{"num_hidden_layers": 13, "num_attention_heads": 8, "rope_theta": 26300.0, "tie_word_embeddings": false, "parallel_block": false, "init_std_o": 0.0221, "init_std_up": 0.0221, "init_std_down": 0.0, "beta1": 0.9, "decay_fraction": 0.888, "batch_tokens": [32768, 65536, 131072]}
Below are experts of layer 9 (counted from 0) of a mixture-of-experts language model. Rows are named gate (a neuron's input weights, with its number), up (a neuron's input weights, with its number), down (a neuron's output weights, with its number) and show model dimensions 448-511. Each number is 500 + 40 x the weight over its row's rms, rounded and kept within 0 to 999. Numbers have three digits each.
Before each expert's rows: "mostly gets" lists some tokens that are sent to it at least half of the time; "gets" lists some tokens that make up at least twice as much of what it gets as of all text. This comes from a sample of Wikipedia text that the model never trained on. Tokens count by the router's weight.

# expert 26
mostly gets: " W", " JPL", " MPC", " mi)", " W;", "″N"
gets: "|", " ", " |", " W", " L", " l"
gate0:544427355385499456500557432520436528448537524447483534465534478532527457555500491472525492518532502590549580437506448440516489495536482519494466557506512533435450492547451472558497446524469474
up0:487472498503381472545578577493482481548520479527503483454487572534512420491560479490461451512471509381521470540493534545489523524485495470517455486473522550499529492504503535440536478519456498
down0:495501467520529534568504501531536560446587537518536488514483480527536520478489526502463423566505468498511497462527545461499526468562439459513538499515434447499496532518580486533506496529495543
gate1:508424501458357555585462520489543552521497557511489458491462533460444517594496497521512448439479574440506490517494473481480508585505504550552483545515524504412483473488534547506548455556557486
up1:468469437505525454487502449472445559523493500439468410501470557520477493477573455566433562494532552542452413518530575547437445476484525485470558522389529447523446492526441506562475434542535553
down1:506464468509498518517417501481461473469413537546531444489524509512505407513447469387494485488399477502587438496472475457547562513549515459539504494568453578499475397436465466491522465566523398
gate2:525434529589514521509477436448529500513531475460472540496497592480490563394572574525530497532551549461472485540511462507415601463518481471463454536472563478460552510494525455598586422516526492
up2:485486483497481497502568572508440505424476551532503513520477484543507545573514473436530496477453444569462531476456529535536456517478562454536492522467480506540497464454454573484444593494541531
down2:491465469513506535446541558503481468562501583481492538514501472481510604469515493463443460432548522605509484499555494505578504391470526485482530521492509481416522567480503429490547430477508524
gate3:478527501446527530474483464467582453532531521515476460453473531421503586485479536526531505525578491557515530559433531406520534482509562441529454535510500506532507510439511471471472454521586453
up3:472569490509531522464511440511544461556527493490497540513520474491490444542500550490515476578463532563545582542472465544476440550545482520485446519581443538539451517469385524602488470538442546
down3:470542504491536553494567532500440507522431502478538543477523473510445522606548539503551495534492523490512529451546502507564482502452561483538496470385484539464563521512474531520400447532453556
gate4:492530516592476553534468421500550517467526520531582442468529611447487508479533548562562466518488469510489559470512496551502542512477440482520530450482507484507576452499482459497494497447511516
up4:451501551535469526490530417533584460484527507511507431500538553435473498542450494560570449500471496529553566470520491501469581455482470548540440483488493513502523469525490451500488485496588511
down4:484552478506489514503518525484496516560463500485469559439554434482532458470481521429511484490484523463526590550493463522461480485550520507531554445478542485514428517470532523464496533458445454
gate5:517490480521562467512480448567512571529520435475473459521423492442525515452508544523551486480558443491476451538506447546493535467525475577533542418530466499575506452447538501443520568536516456
up5:464518461467472470409502554471549481499473513488465554487520467478529480487468462472525532501537501546526529481511509469500545529489494503503491575540578507553500545474529493490401510524558417
down5:551512418510428526460558572475502448507424574512483531493475528488463553545486451529471437518523470497512478528497489507433466564486530472494451587495490473523486498499542432499530516442543561
gate6:502470452574497458529509520517530520480527543577498421474547509502483517434516511508526504458511498524493520456501535495505487490533456428502564527495474431551489530493485478495538525481403506
up6:424534461495534427465519518587547486490551523532466444468558483490537474493479525514616444407514535518458481437514477485525486506504464473505465484511425428465432514452465519494511457510471442
down6:526426506518429539499531499510527586543459514471538481442433448442548507507486537495482497493479504456471482501490472530527547518476506462501476503483403517487494508510486542452482538457451493

# expert 12
mostly gets: "|---|---|", " zone:", " Votes", "==C", " H;", "==E"
gets: "|", "\n", " |", " is", " are", "==="
gate0:503517499494518459517483516569510519485449500499576474506477550509425489473490509517469505551500448462520542449523561525598482487523472516514464530474552546442485501540515422529499477577477563
up0:534481551526519512512531520455471481473551456481452554541544501505468498513498487476436527526498431477491440537509438519479533517545544515457567488523522519561491555455508538468494517422487437
down0:497548479479468484528514584430492458452493494574476502569508556487492510526558424446496504582536495433472479531510509540448479444546500478541528524464541463512490537526476422574503520517505407
gate1:449436521512479466493471462535452568520575508475463586498538518460542546512524485527512512481540442547462494441482508513535410502505437455529507516440492516553477467463513406532470548511468520
up1:511460508560565474517516568528486490573432498527472564469528490571435459496584550455480456423499529439501519514518462485445451490582506603440482500492485564524546497489495493444572456493474545
down1:573511498493468530517536448518507506484583492516585551573430462522477517535496474503500524514507461474490508481537511526533540495464498520464490447493505482502466510449521579483477428502488467
gate2:549445531473489471532562601434521536502500437499509457482482558502522518552521446592476493502538461528548572524464547536516505488470501437525548540523461522538530569480525484487454521464492536
up2:453502525477456519508457496474476506533486455574559523457504474508540521535494498564513484440496512526446546489421521504433451497514501453557558573521430457517469497505526442518507437482473505
down2:456530438476525523490461479548462584504503529552518462546467512484527512477530524560495484514515476450552462460489497442454484460513510486579420543529480476449439508546439525561543447464521488
gate3:479493485581507514482469524527461517464530524568504537490454550504439503442519446516448546540520504451471482555501503542498489558478561423459446528542553501458621617489548495517517529487476521
up3:551471502476574451515570496458520502591456557405431498513562488468531458492491547526491500514483487541540477475518521461528487451505482550476532433414452485564424460545459499493486469445460526
down3:562475453515532482524524513507488489509483507476488528554575484480515479508477546550536508530480537538486472558504441514576503480443539461499530434512484537582506510513458487460521472434481577
gate4:529487488481497486537576511501459460410496479385534504533470515444495498514522464466492543513527529440499516462475508511511523517458453508538491497511540501525518487501513489494478456498515521
up4:573489470554551522483514472412534547608473507500508479499498479512512466526528515500454521546474485542499467572519572482554435490493547472432548465447475512496460532527495525530514515437442563
down4:561485464515482481537511522517499466521505519470527478493547506502522505564532534496483538571518542503500474501505388535533480472452578478499535454532487518582516521512507533467499494451451598
gate5:509527474531450506518546512449502491512522538446531502513472479473498551537520459557528488526497460489573486559502512450538473523477455459563483503402392474539485496508482525415431543544490479
up5:501537516456460511443534447555444499513505460477527510486482502432466449474472521495510480492513392530452524504472470450504560505500471565481563517574548489420470479410484469538481516488511482
down5:521474501453508468464449512499488515471398439511478457500498539500532502522461444555564525514527453528541454498437504506530580468537488495439465452458487585475468533566469438483507509563452445
gate6:480514525537452565495504442593464510514523488549527502455459505482500488486421498506491503444498509454470492526496465491529526584468523491560542530581412429486443489493486539559470480594542450
up6:521508540508486506528520490513466447501494483498546510521485546496481514549523442481566525463541488500438585513490518495417504459508436448509551527531514497495593496516503505448521496496494551
down6:535507495471601503423504501499510469477451515484464535531509547430538457520523503504450496550464492485476583441558490451521472510541557472552475511471518509508417547428545462524474468448550469

# expert 8
mostly gets: " ENG", " AUS", " appointed", " ESP", " RUS", " graduated"
gets: "|", " the", " was", " by", " his", " with"
gate0:501473561442445500510546529508530464505506543552507495547448473585514488556567495528479465469465498568457525417514477463523449466503497513501407514495533481528479450556410519555565504568549489
up0:439481498456505487436472504442465522446420432522540519452538482539497485557496557471498444481524477488456446506544470433490551491473466523485506542529477534487494515505460571520539543501552512
down0:501474509516468485474452444474532512487443523507544471584471514457561502523550519509470508476492510525428480535494522540535461479498407454453506496529527486495490483484549506494473494521539450
gate1:503496531464451489499495478562524453475529445540489485529426522556510486436482511552459479421566568543530468481511519511469526557481501488510501509506393425482511399435512467475609434485531537
up1:441488495490506452613485478459459490462487521476459532524545479540570482356506497528487500460526498489512477523517519485432460523514505463540613493441400489502450525455541444517565473532483535
down1:453439533538488491507435525554498566531507513492488447479549483435512526484521478508528509511523571508505478460495510572485557514519535535528449511457493606454500448503454510526474545564512469
gate2:511429516459478447458472427503461468494587508501529497578525547484516504519532463573501482458474530510468549533495515531510531468502456452492482414481524564417537553557569466478459507483463586
up2:505456507446478519526509499541492508527562458483480486562493487496505491527496528406507480546561475486461464500490445510532613531555504452490529490482493461489542523528519475527522467516499550
down2:557459571483492489604485528473493468535491565546503432462438496551546588440511502532545507585420515478495462571520536569451424496489504533492500452468490522469428523534508533500487503533456523
gate3:497412378469519483458451479514426540518496551578481486587456460409466534532497509439555446433450489475454491375446530495426506351570537511533472514534474491476491590507499481469580464463466486
up3:491475500465516512431477488520531541512511546614468472461508408498500549540498529494580451486461478517479492454389496478481487413503515518524490505526500459400518538510474531477535499491413523
down3:523519472509505461426525508539568496488531506483571486553490464506473573470524556496413461531507432512466547553499559498546516522477542529500451432548506524553624422455545568495482543452539495
gate4:494503517513490462505511489524534515477581464475532493579454424477552449512491486474515465521501495537497404486522504514503507497514515490536439453501475471427551469527452436504537509518481539
up4:469475515488460501518542423462477526455459479579527498490496507496493480531486517547466522573493465478429520519442502489479416498499395526539463517509542542458523519483587499414491422450514436
down4:518527462535519488514451473440453443565496511472473555519556515517499543539495469476488508511498462465626493536482496524533544458470515523539522545481564450524468569528537491490482471489531575
gate5:483505523525578504498424390439477450511479467539470441486509543531466509516502500565578464466544534557449501511490492542520473517432435488475535385520474524485491419522482505537447529503490501
up5:551499538446554568438440527483560483424472550486473469453492500434495419507495492477509527555483507508446504484526475467485440426500591511526516470518456491622502535478508470476465493476560475
down5:513532476504409471574540459493527435536484498541503488477508554577493518506487545532470456502592576493487495549470563528534481544443437476483541458505482497448524484583548546499439504445484487
gate6:475485515536530545428490530477418484430497528502509500434555515507525444476485475566469516505606537506517496475552491516600486486456531485513467496487533460434449497506481536442502446490485522
up6:519468477549594474536499487457523530589483584531471536537488512544457472561464464416503509514385468457515553580455529544481523496446480509504535489540431507512439521410532510433496521422573495
down6:433470443432537506473509468510471484437547507479525512499533524627460592547495522522574533503537576514519450535524505535543508520494438559453514469490494490493539524540483462538509505487520529

# expert 5
mostly gets: "°", " $", " '", "On", " On", " Born:"
gets: "\n", " on", "/", ":", " $", " March"
gate0:485508568587544507474473483470522481493506494526521450487457496516474578544499562488479489530486487421509466542501524508464485486547441468519518524492480393447445427488540483552491530537461526
up0:505432507498537529454521550485475519472503495530498485541577496518511500459471535499512500527456490531484565472491477428484473571505553543517476549506455476534470493464448466480507477503460461
down0:571505564536492508527542506483507601557577458509530527531453442512454434473481470513498499496447487478485486461440534590497517495537434480514511507543524514509518427495484533410525494486516534
gate1:441573509481606512489504487570554542453526542523492545464532462511559513541481536443499526520429586457585530423572451496558482482502447460514514476462555518475484502519543517499513415515510498
up1:515516522506567442481518449526549546530530482499509486454455442469492492600492530515581468515485488501549490425532426507530486513517437517511468501397502526456522507499516506534469501475532445
down1:534469490522449473378438475492500533519501555545448579563515540511481499489574500498544617443496552505445461552400514498519557468608487500495593506401530520482497429450494500404498440532471505
gate2:519529579449526525541531469541450526469473458442496486490435473466548478576489494532488516590514552363479520500586472558504447458481494443482531500555486434529478539483516573493503494543453452
up2:527452518559473547501500601508569473495527574570508474492458505543510472446480535484526530475476433581444491435456548476456474568524487463474501507539481491485582470487431421490432449513486480
down2:554492489382536462535530482514563476477438471523449534505547486465489504508449447496452465476528504498507492517493542501495457458563482517545453525415535592556487545567520461518448491515516506
gate3:543520505499540513418584479488517477469524535558519473492503528492489459531523483490515532460525557456548572498556510514517488527546454505469500535522443525548487440476502539509583528499514500
up3:510564520520492542467557489504491460508584496569449453473516517495474507538542453459497543533454452411445452476532465565530535484587443514484518476507494569522519508499489550459481485515528544
down3:485517489446496536472443575488453413466398524491450501502529512480506578507488489494447504473510455595461510565550500478513480496484472541552538557536528446489440490497476490515559574564519457
gate4:567534440528521513599495476554471448509482532391461506499454495502493524501428571501472430537595453529514479516536433538537452503478511471462480507515438496431498491509502473523491529458392481
up4:456536535505477454463516525426580535532520457554532476553508479507433495517590511473516494535396494485474452541469510489468511472543527513513521514471546487519537480527530549421480451554523579
down4:573621455503492546483512462548561450463465525510482507499492499411523504452545541489568566504501564488539458517581499513435438525456478484522507488500516450584496496544518448547516426488501515
gate5:520507459451578510492475468529528444552462510534561521488472511542516499522499534511532482565499568541526483466500527489513490540476542500493536427538479566546471448558503453476482426437488454
up5:495544535468551512539437511502502489511488473505571497474511478477536426467550525504586475527440546539522510513521508503539408493485462550444565479537426479535489501601483475465454514457546469
down5:433507482521569539430558503471473484499495410475470543518477525479503521486528433481527438558559521496499438530555518536416486481455475497483510477567482460453454546474578464472512428467500446
gate6:521489403550499445498533457502508462473507513590497504546540615481423571533446429467463434472522489518501433559487527521514557496522492466450534486512428393533417527472494552415535411523433438
up6:545569530564574523452445449591477433500469492489454459535429458480569529454553484583480505537512501535490498464477516520493490452486464576581540546490519568485554436525539500519498537489500525
down6:559618468525450528505493508408481537494483555403585545573458497514479486519564486500488448534493546525515464491477520519500498442458477523428529457405546573597512486515472461514535447536517544

# expert 4
mostly gets: " (198", " (200", " (195", " (197", "_{", " Label:"
gets: "\n", "\"", ")", "_{", "(", "ac"
gate0:494569462534508522473481584489485491484557561614562508529493537478492573537577556553457560556439496513437462442467528543501520483494538381491511526512534468552513528463509464445416460478526447
up0:472444538510495515527494439438520524456424439329557540509526533521462449483497434425457522505556470415550489546512476482500461509499477554458474475434534530496466450521497520546521487554430577
down0:509472451488598572495528504452489440431547465476485526474535538468465454488629548567532488406459551450540564528517521460513533471428543526522518507479475520488479442572467443518550508504517480
gate1:475499484527521445443402551498505545404491528546509538454472567457501474471506515438501497482551455506508386551447470470423541458531543498498523518488491555418540512461576521436497485426454544
up1:461528472497560432403443569542531507512533524536497449469505507397525501428532526448553520520508451527490437554420487496463553482539505533546468477579476489416583519444576494478501458457487477
down1:499536526507528415497573459518547539451494504522572444486428426489457450510575545527456464516478406555533486523502556440563496545473499519443473533528576443511479447573449483534461538524511415
gate2:472468524554511454513490532515495512525511552549511473457478450312473561436537458542479491507549476495503478506403485452489542482503444514455455477534442538481466483471521491448475494467519473
up2:449444481508529475499486498478466495458529532554462479489538521519524541511542494474479520474517517538443500542564573574464520423503523491463461512488456537513561542599531522514574484511548458
down2:497533523584498527439470523484497491567417538508448472481470472507516467461521470527523491433519468521545443533427501441511539481548509493495447527568497421427548486443503540553507537470523424
gate3:505465513439554523498513492527514566537532514521547430460485478442507494553494554547558498506469440474452546500528481512409495446517534489519531458539473555515514564524507557563532369572485505
up3:464551474475487533510488439515485472504504514522564581550487547544551505484461536491528539459435429556521492526512423416470517503500514510528539506506538530456555569508492569549505488599465499
down3:533506511464450521429543473533519495400518510475456497453506467511559467434454461519571499507498462470568535502471486501522459576614492515493517419512495428498502508499480418544511496525459443
gate4:452460472515498447498466476519412502498534521441397619495457471438471552517545458411525444526497532499509546422463483477571458456462518521502522480442516514501546436492458522394496415491464555
up4:578523538519469523526530496519487504496481540524503430469477504538511528534455457533580451555488491475502536499541436478526553527529445552530468464535507523512472508546530541468433522473454516
down4:431523525423425404461538607492412506517493523530477502500521453566436541539490503584464556513437455531426485517563490466528487494499503514453512433446448434498420471459546572477549473398505539
gate5:526417493528515493496498551509496500506565519477487520423414479464535496487526483455491442475472556498516413473525458443486575498559485534496435463488482542558586483525551409504491452548413499
up5:505477509485527447569532495561415494490450485534535547471548535473493551491498481530535511526502443503470534563460478441451541446470399493490490524545512525446459519485569463520461518441474443
down5:559474556590548515511541598470479503554493573531531499533458474502522491448534527532482469541469499530502496487528539489462525471505484522510574476481536520523484521478467517412518521473500492
gate6:555466509496532500537537518463459602484495556595536476521524436558401568457557502464477575437488440484476507503496444481477523512493481536517458508504479473415469557477583461570592552559490526
up6:514441439437529518557457501455419523477557556437527526494566503504462510484525572521532496520474527515535543487532488476484574504482518534490459459493536532485568543569503495499461498457489459
down6:491525491494519613435540464504504454478510373524502488530553553469492523456494504523529558531612482522540469443577441490530529462484473491434445553491495475471498491496509509486531561475393512

# expert 39
mostly gets: " 0", " 7", " +", " 6", " 31", " 0.0"
gets: "\n", " 0", " 1", " 4", " 6", " 3"
gate0:481488465540586510513465514513584500499513535536437540431506463470541462495495523500526530519426519505469535484526513507492517448524441523425621541462491485532473489549475430510470510442554558
up0:478439466484534554498500519502478455514472546605455441490400540494548474546502552434588481484417475456520541557553463510461483534552467478471570552563519538468479534496464559499457529512501480
down0:470484507472539454462454524491494419515476483535494483499500494447515508471541483467527533514503480527477535465537454464519470532553516559502487524529486469429446515519561543463542493438507531
gate1:449523464477502517514527534544525472502463561547456532443468496495465482507528484501457481499493472491463547483514506524537518521514584491470476506520439479597496465481471435464497489470492496
up1:500538494507456513511547569533460461479422555510404499493524482514495563465545514473476522490522529518404525553483515516468510485521486428418481544537492484497546455437511476497490532464533467
down1:619453420523454438505530483476534503503528547495527486527522513493466446406508536439501542484487476476510552476510499521534517482501455536526485472454516542508523463507520452531550614505478464
gate2:547474522531524480508459571481462490508524567444492460490549532528486523421466482473444485492550515536487479510475547484483494540523509489523478478358480504542478571493465425470525516521414487
up2:517421467528501511535506497507526506533601570455483417480520448497514493440527486507513388484452494526509522513527471528488511571585543541537519510504454474492548505489525482467534497480548461
down2:426567529505480507497519477546565366446522462459545530448577502460501558453456472530454552471548516466495513559536453497517497524520452521551487521527499503430523467543509492509496472461439497
gate3:472445489528514445487485437500538550481503506496515539525521521438482572539496443433471511414556548508477490473476479445544473461480533536503496453501509484533492522495506440421464548490450554
up3:510487508468534461444446465505537540538501522535473584485539477465492459512436410439550515452595558517487460515498442541498519516476524608505493523469570467516469562476568555480476478459441493
down3:428598546475429579506515559542563498440498484522528575536494483480532543446467446603548430570439497518437545502563512547528465489537547522469519528503471570543509490448388486485510428475557508
gate4:410627542543515516483498480490552477512403462556415482473496487490503480489499527530517485388529534489517520531496503572514496470509460540483535480488461478489511502502464494496542520509453515
up4:547498500483509528489512455602485448469475512485525434507526490494461547494550431526542529493506489474553521546523563502497468486483565549470427495454430463532519473431487507459459475536548493
down4:541467534486450566498516531549473423500516525436499444467572519434463483504492453517522533447472479480504502517584496500459472522505467490449499506489496565543489520498536495554489471435506466
gate5:457589528509438518480462535437566513443526463478474517502467496530529472553508570536492481510512481492473504543537449451477462554459452469494459486545502470432463552470477503559493525518441509
up5:469552524501518506527481566390574494486428427554476502475466415542486503490444541445485516568520513518482390533584557455488583483438455563532516506526497524448523494496480494473495518470512533
down5:486479429483497516554521483468466495492531480503520476541534532427513550441513482536475524542615557534523519514543465551481455430466561532523516529478529539438439530569470512575497496483461475
gate6:478485439481513567583486499487549506503506543494545537404480499527536496480420474412470472489493553481496427541487451475519463491497479482579489473504468511479443603460437467502488583497537460
up6:507433464510484513478462461474490426495461509474505519510425582563530500566467466494489466465434492506515477473413472494499440501487545507504517472483485447490504557517474497483514525524480489
down6:469534512578527514519514529476501508538463487512509507539523433531512532518556436566556492471429472488480495517455505489458547467546441525490558420573481462566527423474504567524594464474522575

# expert 21
mostly gets: " Michael", " Chris", " man", "eb", " –;", " Cape"
gets: " |", " ", "at", "on", "en", "un"
gate0:520485442575459509430488476539536502494489554410416479541504564542461451467581511505508458529491475523504445478461569526477545478502567546501474453548478472505508486466471439502557458536529510
up0:542531492500429405453532439496494474584397509403549528487503445482506506539570491523496606490531452449479460466520443417495561493521500518513474506496541509529539529493491515416522496607509433
down0:569552407575497490535550508487502466464489464516492417464490463482537585499436446547496502524458514388469496494455471547498476508469417497432445537479625517511534535497594440541492476502448491
gate1:485491538487493529523504503506415508501500466526461448590493463481567489494445509536546455550522546499458508488499503559489453482518508524521516492464507480421499544532452538491565489498506525
up1:617545490499536519492459458464587470528518520511492490494515568434513574530490517501499549543445518476535502472413457480542535531519493491512436517465588548566536481446492559489488472494496507
down1:538464497452573430456459485429416471521484485455510526504588449490606539499454443432509550402454485530538466456537507510532489447476579480513511478459506530483412478518518437483488499502508595
gate2:526493504442575460481521464572432520520442460522443470588587511380486552583546461476542497544513485445511532475478531496550475478541521535461499434471481523498471499474491479567526493485493474
up2:525514503510592533419515491559435478489466466546466455544580451399519512480538473553582424509507466469515470503507473500502514512528572558555526482455485441450536520529510484500532526516545500
down2:492502467513495542556574451575523447441571515559502454530530437579456546488485499534507504525482501472466525538592456457550514460499605513506549538465455400433481474520503464490474475421539485
gate3:488504476461480534462546487476528614558486515487485585575522416478504510496563536512490504450468491502512457504599492524493515513535528547499440474447496490476473488453473498404507517498489547
up3:532461516468527515550540479518538471489490565545515517497435503474562464491516450467472510535475477474453497533426445513534432492495538399534524540462479537521482443523501450496517511487461479
down3:425498492478467523532505600501487601523489497398534450404472478430444556489482503530494512517536524476504515563538506475513538523552549524516513537433557438512447587492485554527496462481544487
gate4:480470555472506447515553496504513469500480517489554496398488454509521497488552493506523543554476469504503552497513464520429413522497468473535467495458471540458571476480502435473523567531510552
up4:506556539485422505492522478499497467565457486459576499433560579578541483456572512474547561478448450491516546467490437475438473603459471477431462461452435449546480512482514525418438520549525461
down4:575448499503520479582542534540475452505464565542523465506550502426493514501479519506497572472473464471499574573481482498478461569514509549406487493495518550536567527466560492489467452463507457
gate5:547531572425453479473541484464501498471478548520443467469469520498498494539523451536509551464492337504475482510559470539455544573473509502482552474537503503460495498544538443530474482459524457
up5:473537529466497470444596490517460452500550534516553525440449468542539437477515472555496480562469363538531468556569466522467470555534448474536502464459464454475520474512459463522481438529555500
down5:490494513519536487504490517511510506524493525488510472461481546487500427473494487517482502574559496558488491458484524557455494515527474552548521513462427532479497457424516583485517603494506490
gate6:588516512555479481532550495499504530423525496379523516516506519568528549525555464484448476577490529511454409567462529529486405444469492531448451614502512497537534460498504569469468519507522510
up6:469484440484450542489490550431513509494497539494428499514552458492525455503486505488447489458457461414528510448506477387495557481542491497528473438479419502512480558584493485533500463513535530
down6:500524500464513470503482499479451550536518504545535478513580430501482452514503451453485507475513456502555485459458525489461478516465441436566485509480448523429561521481468435518521514535499534

# expert 3
mostly gets: "′", " Country:", "|---|---|---|---|", " by:", " Died:", "|---|---|---|---|---|---|"
gets: "\n", ":", ";", " –", " by:", "s:"
gate0:533515449509527527554522547521407481495536435532544517506467489464386488417478499568543458598475463513461504418421526390461538414467436496461519554492470528508494512601526459455493543504457482
up0:497467556441508514480575468486512516453501529462443443504488442496447431439477491514500495548453541563484558498532495476552514502535545532522485527472506491492424429430501480535491457483493543
down0:485529465502565462537488532426517567540536493466468477529467475539486558494490559518479497539468453446511514501526436506509413448501512494510547526570552453493458532468474539528509467511496484
gate1:470551530473496535500507525486472468506500468528517507465440463484398526484524472526514465499536430496458552452472445505455456520481494530443533524450492517422459526507561485513537472513532490
up1:509489518567495520512575509503548457555475420491512558471494466547549472543551514524485509514526528447610518517478440443501549399431478500556472459495533526510492485502424455526472434471410511
down1:529475480466469484481464516527446493510531523564489479487439556507512475452492549525517538537443486487498650527536501489518456497493551549490491528537451459520497495517445526481534498477469496
gate2:481495512476456556556507527533557461538507528521453488563475481482432475503565556542584509622476484492524441495461565492525431565520461509524517491527472508479536486520534508463535421521499507
up2:515464547551552551506519491540519462526524521440448471563500475496536486538513544545569521487487445532459537483517481588507534488518519477557477413479506506529500455464476440498530491509519469
down2:454482436557471524516495522510529513493570506515472494457569424470492453443403462426509485504499434476585456470512550509474507500520516481495482488532510482503466501549547493468491479425524458
gate3:541433415498490485500454536513447445465467510475444557517454472444444461486469488534504444518515459514546527509488441437548535561525516568564463478477499568471479482541495427435491471480549514
up3:443544488500464480453561555512513561427524488592486487486524463554459511465454530469530541440492503485565482541497511479504488450484546399450493492537485445543517508475544559453493455483435530
down3:476486520477436489544499524575540428555480433466439498499497581455501502505436466495563477523513522472531529518464482538495491492504448448490462432489472514479532476506525487559480457493428454
gate4:453547468451448430553537527487496534469501546574519526522434511471467561476484564502527493568479490498487519424468518544505537553473533479425510479530500464528486495512560528465540560520582471
up4:494502535489464511541498562503435497516408552498494439403493469521542484507511459479543490520443528486498630501520526447489510532562581554574523480476454527538444473539462419501518474437528480
down4:564526539550491500476465472449499476504610477474432503498509463482471453495537392518486470568483504518458499514538506446483442438505479485510443480562476529495412487525525452470536524436520448
gate5:532455501504498524494486457492509468525531461516558531496488498541419478525474495492452457584455513519498474535523440498486472507527519493460473411560471566407556461469455508510467549552534526
up5:535516538476465467504561454516464560463546493454506509463577507508530464480507478511525514502505476536612505463547434557532429507452543531474468530446537517555446468546486479493500539511493484
down5:497506472546439466463515473468578469472522506547516507473514513465509528524546504484446546537468538558477533520537448528479520558502483549607538463471510542467503501413534591549544544405438493
gate6:536527580510474517504479539440589436573494526481588560459544436441472465469482457450551457501386466496490457465516492427450449501537450533509436472530516549499484510503528444487477441452506477
up6:499508506521515548499490493428457532566427567505511510494542496492421501402473466431563530568461498508518564541497581443557480513593549433500456479498437559520476440539515427439506571506479536
down6:598438554540503454479502467534478426563512551474504546474454520518466466521524530524457447478538548508490509513547501470499509484410473482580557479513485501488517459421497494498459511521572455